Weights of a small mixture-of-experts language model, trained from scratch on English Wikipedia.
Experts: 32 experts in each of 17 layers, 112 squared ReLU neurons an expert, 4 picks a token, a sigmoid router, a shared expert of 384 neurons.
Training: a variant of Adam for the experts, 692M tokens, 5281 steps.
Below are experts of layer 10 (counted from 0) of a mixture-of-experts language model. Rows are named up (a neuron's input weights, with its number), down (a neuron's output weights, with its number) and show model dimensions 384-511. Each number is 128 + 32 x the weight over its row's rms, rounded and kept within 0 to 255. Numbers have three digits each.
Before each expert's rows: a language model's description of what the expert responds to. This comes from a sample of Wikipedia text that the model never trained on.

# expert 12
It responds to: Articles and adjectives before nouns. Articles and adjectives such as the, a, large, small, first, New, before a noun, notably in descriptions of buildings, churches and places.
up0:044099158107107093101173105162063092131111146136071157127121161085118084205116170136165110134168139117067168096148181126131151176100122135112137088112136111152212168130119102078173101121111080120197149137095150078141135105154079124160141151152096121115114095156136164141075104150185139172098175137152090167115128108100153163063184153178157164096165177115095098098127118140136142151101
down0:099100120152114118158085042142103170074117115088138118135131164108200145081114105148101135120066100183167092138169170111138159168139146176103129137085032123133102110155186127154143142178141130138104131149137089113148148140088076126174132116156124129145133095155111112109095165144092125101102103128163165129142173164127161103078149199119147092157135152140184139097066141138146148127120
up1:149142181184170055104155123070103073153146067144153036115129083098150135108099131125151184116110142188179103106162161111167154097176079117119133141149096080170086092102087165121153165190126110136142202158159103115091090120144106080105147074138053120101184150141100084085167118115145194081079179120111131090100120099064125117176098128158180133146118178141124128100139115093062137170107
down1:157132166124139086173123130103055080137147127157128156160097100098190167125105115216135067169132146144136116120138076144108123132164171125119081145128041178097135192104094142075124097088180142107125153113099152139095162131107187136102103168139104144119106101144113121119130177170153143147140126135156173113132119151131150126119148151148206062140066146115119165167155057121046085139101
up2:106129108149114140088092103124135098102152129097149087140097112156099057164122140151159114125120156126147162114188128113141129184155136075082112158167082126152128174081127117123138150112144155141183198111129120129106146164076139064105110095069170167129128150171150105089096122066152135102114107146102232164124135135151151111125132103146090090165128174126154085139144083127128148091082
down2:098097196112144138100143145107161132190093177089091129125116119150083104096114120112116115139100154120123142152131138130153153120027120134121163123151135143138165142079130063138132181100173134164158141120147135130130168086117131134156160158078115057151118092188132108154171113136139067112076109131119126169099160139105150152092116109170145124162152177131180052084115143079149123110121

# expert 22
It responds to: Mid-word consonant pieces. Interior consonant fragments of foreign names and rare words, e.g. Lász-l-ó, Guts-che, syner-g-istic, Kuerna-ch.
up0:099141107156073180143173119119135124131135161147142117092151146130129128113106115118182166138068179126122089079136112135077098189124195140124146097131118087167083152143132141160101087134118114106065129146096095104170056154138101144080126180172099108149060148139117151139141130121173131116146118095163188118093094154077119103104183130135154117113130113098150096169160148109182130089128
down0:141064122135116149122121154155128148117088135085089137103109108182080133142101103116125129112101101156130051104146150069159153094112144151119102109119109092070178065117140109180154167114128125108147097105151100115175148108144156132136160209177157136102137143140170122158106092153103157170114135106143101146107104132114121132106146086113100190132169166175073108127174179091140122100053
up1:136138127098119103084075182117130177162118138168100108132120127183183139082123144066141143087130127128117169085170178152085175077177185114121185118123124105163123104148124109122117151148114166120159125102115159189172055084128119055127121121141117117162160138140167117167142128072102068149125092085162060101132156100087165117175146118133178120128128108169170136144130119149056115092101
down1:091141142193085145161122169148090135170149133105112126103089079143104180126144123152139142156102104157103126106066095122160157106060153166111137168140162228050194142092158103088137224132190113159155100154147074170144137139092075099147156174121061123162109118136160156086157105158175175089141076121160149100099145117166126155133123174135118165136139089164139132080163152140123107109160
up2:103113116159156092135117136133153114127080091166126118159156138116097092070107173122144127090075054144181102093154199123085093200109162107140136157108121094212101111093112124142118189223125116029093141119138101175160091154136199130103123089180067121131151074155087191106185145057164124133134165138152093125166135184067118129168124111099091143091104136124190143173151163128151102168083
down2:107123087199187136139088088133104140172144125090139169123171091079164169133147084135144192180111076141102116154098118141124099102128091186134121134156064144142136180096074121073116153134107131174131115150119085106083158088084107198157159161136108114104114089174114085094127190113096204152200070105188125173124157105209137107193101161192192135152122135178107085085075141113158125153117

# expert 30
It responds to: Abbreviations and technical capitals. Capital letters and abbreviations like PS, km, SA, RC, and brackets in technical specifications, chemical names, chess notation and unit expressions.
up0:120111162156208166108130118140136115152103171159103164166109174063145080135041112055103165029136141154075099190130143112111152144116130161121111129156167123144134115117064138148129118094143129065118091136102134158096152129186107147140165118106080093095208140147094121056074157135134119109087160144103100156190088158176146092147066146104130132092153047135119197109140105147133138130097
down0:202092126037123121151122098124106143098195158132162129118086110166097117136100154164119110120105076145141137072146125119089065147145118134157122061148151105063146129180186128220080134135160183158084160149142185153158158135185127080094138142143120069155180144142119101145126096126149141137205090100100113078076201176126133162162133147065151163117147129130152089090117156114160134092125
up1:123146158132151147185106096136160129148179149179107063138175127113145185171116107099096122130126110106157163175166129189142129117156107153084150181100150133188144119118148141153107153209129111186111131139146068176140095133121056153136092131119194049128155125170147107125143139158107183141106127147141133141101129164102114181122116117080127130133129091107133165167166129097145138138115
down1:105119143100148166116124141087097101136111021105196141136122139131116125174181163137132117157087151101139047061115122179158139197094127133148096143104161135090144156051109114132118096075144177146100138156176144154158072100130160169178147057131114144112139152124094186144130137094146089099141235133081076150133160106125067102138142129100131157128141168097148128170057144124098141076166
up2:191146124124147153118136093078117130161098107109140078128050192145104073105111079174132168188157103135113146112132165103132107170141155128150121205172123106140099153119141102175120157155126099053102177162103138105165147125175094100137122077102111136117185174153142165105092095090110178136145172157129155080196083063108134176159165147136170139128163153061153153130067083134091102116146
down2:149101128097086126144134136069117136164095102128116150107174152185121098195143186072177102124136150090138156113103164140083152085126117155086111113136070120155127131178139106202113153113121142137141088146082081124082175130173134049109177149089143185138164135106106153159111177175134085165085141167198150077102132167128193114139130146138129150135135120158160151111159186171114137084128

# expert 11
It responds to: Modifiers before nouns. Adjectives, determiners and ordinals before a noun, such as his, their, first, two, American, new, secondary, technical.
up0:098168141142135165090146056123148155062076141086098048123065131146087136128034206090116084161176082139133157120141133104167105133083130149144134117129161110128148118136141133100119131157106196171106144172140102129154101144195124072077088106076128206115108165146167162069129102106146105151138127088180120101152145108142164122195069123099112115081144104157160102146110165149156124091098
down0:162088167160125145068133108121193104142114173120084112111154097147135115044112068139145107133169086173093103163151130103118109156051131096179095084122142075081134110108183131165125132130134083090125070081147140111145133097171173096128162123161159116097187094155120101173167069098082160128155123148127111135149119114152157153073126196105153103096128128167054137121087128129114125138191
up1:102164128168148132180102128051131125102118130128150176145170183172145123070128134152177124128142103138170102073139129133105058129112176192082116100125105142133186165132136179149179140106144172154098166154094123177159126157156106114201064162104118145186168163122159104118068085128077112155107179110150136142124098120105167073094116139132083110060162113148093145159142078063130100097075
down1:117148156112154108146092072131097131099165086085089134125155177135055128105101142141158079148118119152105139135200159165096134123078130105135116147120121151091126192136126125083119136151152113062092179095222115111089159136097166114169160127100133118168135078083239098131099111136143174182125100089136163156108104139108190106116185143153148100117104085164163115133097140061090102156222
up2:110125117097087128152135162168177091117061105161146105070083140110133105137107144140120075121123084198153114109178153128182117088110112114144137095089097092125073136097117160193165103071144152174119126130082133091137097106183148170109137161138117156172119175170174113125069095081161114137135140132102057095154132083179148180142146115140102145057138094165091122181184117108111104135143
down2:126134179078172058131056095118104120108116111116143126100138100128110129081071091114118160115098118075084147107173124134106066137135130142126089140122163136137104108162114154142079125143126182092157138091106131109100101148211061033090151070136110121121101148138101084096184131070111154129137111125118144130086068188110146126135104168196113158112165086086124125168117139109148159070180

# expert 15
It responds to: Digits and foreign letters. Middle and later digits inside numbers and years, plus non-English letters such as Thai script or ö, ü, and capitals in acronyms.
up0:086182148129065130161129154127128077142189162102101127096237151159095070157149122092084119098108120156106079126101119119103091115112172117077103124107178096127068164158140100170084153134062138169087148115126125130099131104115136104134146057125167113152083118173115110169078161127148111155137116144148126069100136146108175188180065127140067118106116137114150097147161136128118124132115
down0:103090153119146150123140147120145138124150109147132122172138074094137138122137138157095071066078098145120116097125175142133149222129170146141013099161080147101195159100187126095138130112117154107127088125157172165126135123159163160058180107116142173103083141107161074122117105137124103103079135179128086083104093147122137105128148128169160164119128121079081102096171156146165190125088
up1:179073134165147149145097113106086202131109178171150056094108141137140117127178104134133152145059098043100168102123125152112102158082103095079112136139059149153118180096079136133139140112083137110108153135127162156121156147160162124144175157153124179136130099158113171202092092131189123133112115126126157118161122080137133152074156116155128117065132098086119154154150083090129108101145
down1:134175108115133161142121101070133106139155127115173082141127135142161147188112147118135158090100134113138113115144145122096120114170199138113031151108123088085109148163086087123120119150091133147118100027109124106151073083140096118085175076162129097164132102110041143092175148103151116136158117130141088152120189119185143126136135107043174164161160082194112178079059141129077213109073
up2:121117097137143143126129089149158157126166105150157122075148165126119150072114121064123188083106063149134124107099185151135168118114148135087183140176122115126087123098105078135142196145089189127185075107038114132157165120183158178166166072153120124117065131061141151159105148140102182117123120110101125081113165097178157193064125117108185107082176113127084171112107120088121150150074
down2:095119155147102152119093177099132131129133162150151142068118153082088189124127133157122093119191077086141182051129098126088086090127090147081126125087179194135114052125143138110093142096068128110143104151144136182142135146097103070179109184148160101118116166115110106136074121093131117126121136146127128174165119104150099108101066174160126104091133130123121139143118152130110141193161

# expert 23
It responds to: Name-initial capitals. Capital letters and first syllables of personal and place names, often Asian or Hungarian, such as T in Nha Trang, K, Al.
up0:140116162146087151102119136157130097141093119126185094140119158121122156122147124156110102076185095129151077170162156161131137103133094133103109153146159204097128099120123086121162153129122174194086104088109115134142029150160142105143145221168122053091176101148079204069107095126126141137108109139145076173132126155124129149094155109102125161099073094120152091095183111162072165126125
down0:138119127139091080149126096185162108134119176136046170167128180162126106108136084178070147129134106139099092113122108119084165090128106206161185108094118141093157103110178156123171084163161052169109120154100135150144170182081150135116129113094075152138050104093101067181126117141135121114121105169077101111184118117131157149184158138155163141117148089137071112061169128139110151145157
up1:156149105153166100124131118175186117096170137149135131123080147141119129117167156089151122109130144123115131094143086027101135121223128068155132124126079144115186122153126164122134129113151105085120126140104101072179103086051081153080124147171196070109162171169143150086102177122197137066144121088124155100136096081037153128080189127138182134104129135153210110109133167139143123127146
down1:170147113086200136158114121091108102162051123115153092130141125077105162179162125105099151112129182066116125081092145094076061145097169150089089144125158099116169178135140073145144092137104124144098084140084096095109143096143176124162128147121141074117193118106166173122132122090102126152137170187174177127102136149153094156115105154119108173110189150144165149072132087197175170166159
up2:173080128144172125101096147135079058118143142109113135082133134130138110112101092092133148131165166133151069156121181090113099122144163164130161150098231091146142109084173123182073107105153115118068147136146123125177125133153164127184152164124135157128185052120162164140143160191090103081115156120126107081055124151091160158171118172181173104130119127120135139119160041145150189140112
down2:143146096127167097112158164120099134145126098135159147140116110157197074121077183168142118173122083120071117140140167161125125113121068107061087193116130161143134124160080149101137181108115176092116069120145112158128100144131123115143130115137142101152159101112067153133160129137083144195082078127129132099143149126160102067061169159114101158175144098141123197096166156137087182112094

# expert 19
It responds to: Capitalized name beginnings. First piece of a capitalized name or word after a space, such as New, St, Ro(anoke), Ry(der), Tal(avera).
up0:134115177100117119123114162117160177094094139122150135137088152042146114099133113160170182082151119141102069136151164162109104132113156135122108111177112195161069185069140130132132127079121130178124096132174100086076044140099141078052116138105117152131138080041183093148135162077125150155132090099108135124148084163140098171134142125195160106147118110151121122127148124131129101162128
down0:139103141076171112129074134179064120140092157134141186165133142132155156162048162098149134176094162095129119135206123144116126131185115198141159079134140191188083122156078166136119101154163120145136128177134130115152153155149176105157084167163093124137097098124175081150110175145132159151163149060184123154171135117154089090161111137061159110156182155119129099172100130135163095133126
up1:049115150176142159137176112110115163055128130091108125081121096109182119191114106118090112145083124084144081147116125143130179065116112172098127081148119071195234086085141084091181113127123129135108133112132105139136159214043099114110136167140161167106114096116064124148118141085164142129091132112070168141151135097132090158103145138139115089151101159148126073070127105189118154140131
down1:143139077134129174120172096159166158124141106081090143059193122081161097083126119112107165118092139134154137144124117150093153126126092158158121055097095123136157080138067165135153162150080110176096132117130134166128149091148158109128085108159165111140065103146159072108156099131088145084170134096200172143098139107169153078111156108141106102141124123138160123128156145134164113085080
up2:141109111169134141121085144131147124101150187128121099145146134125105178152113167077104141081146071125141107146108152109213144192095094079156102175173146108161108171210182184131121135137175130151109086149107120130071134124160158129117078138065097177090087174120075155142148162090171113135099198112153078124149136039136090108146089157137132095167185091127139158181164164132143168109103
down2:104059077045131121162124163135187063189114121051164141119099094080095117145102131165097110153141111118094101109124135142125116122064136083100076165123175143136143138185164130156137123156125123095099088105137111184094095108129191122084093128116184110111097166110129126154133148108164121145145136167178164142111166093145078138149113134144099118157151100143057166101111065068127109130076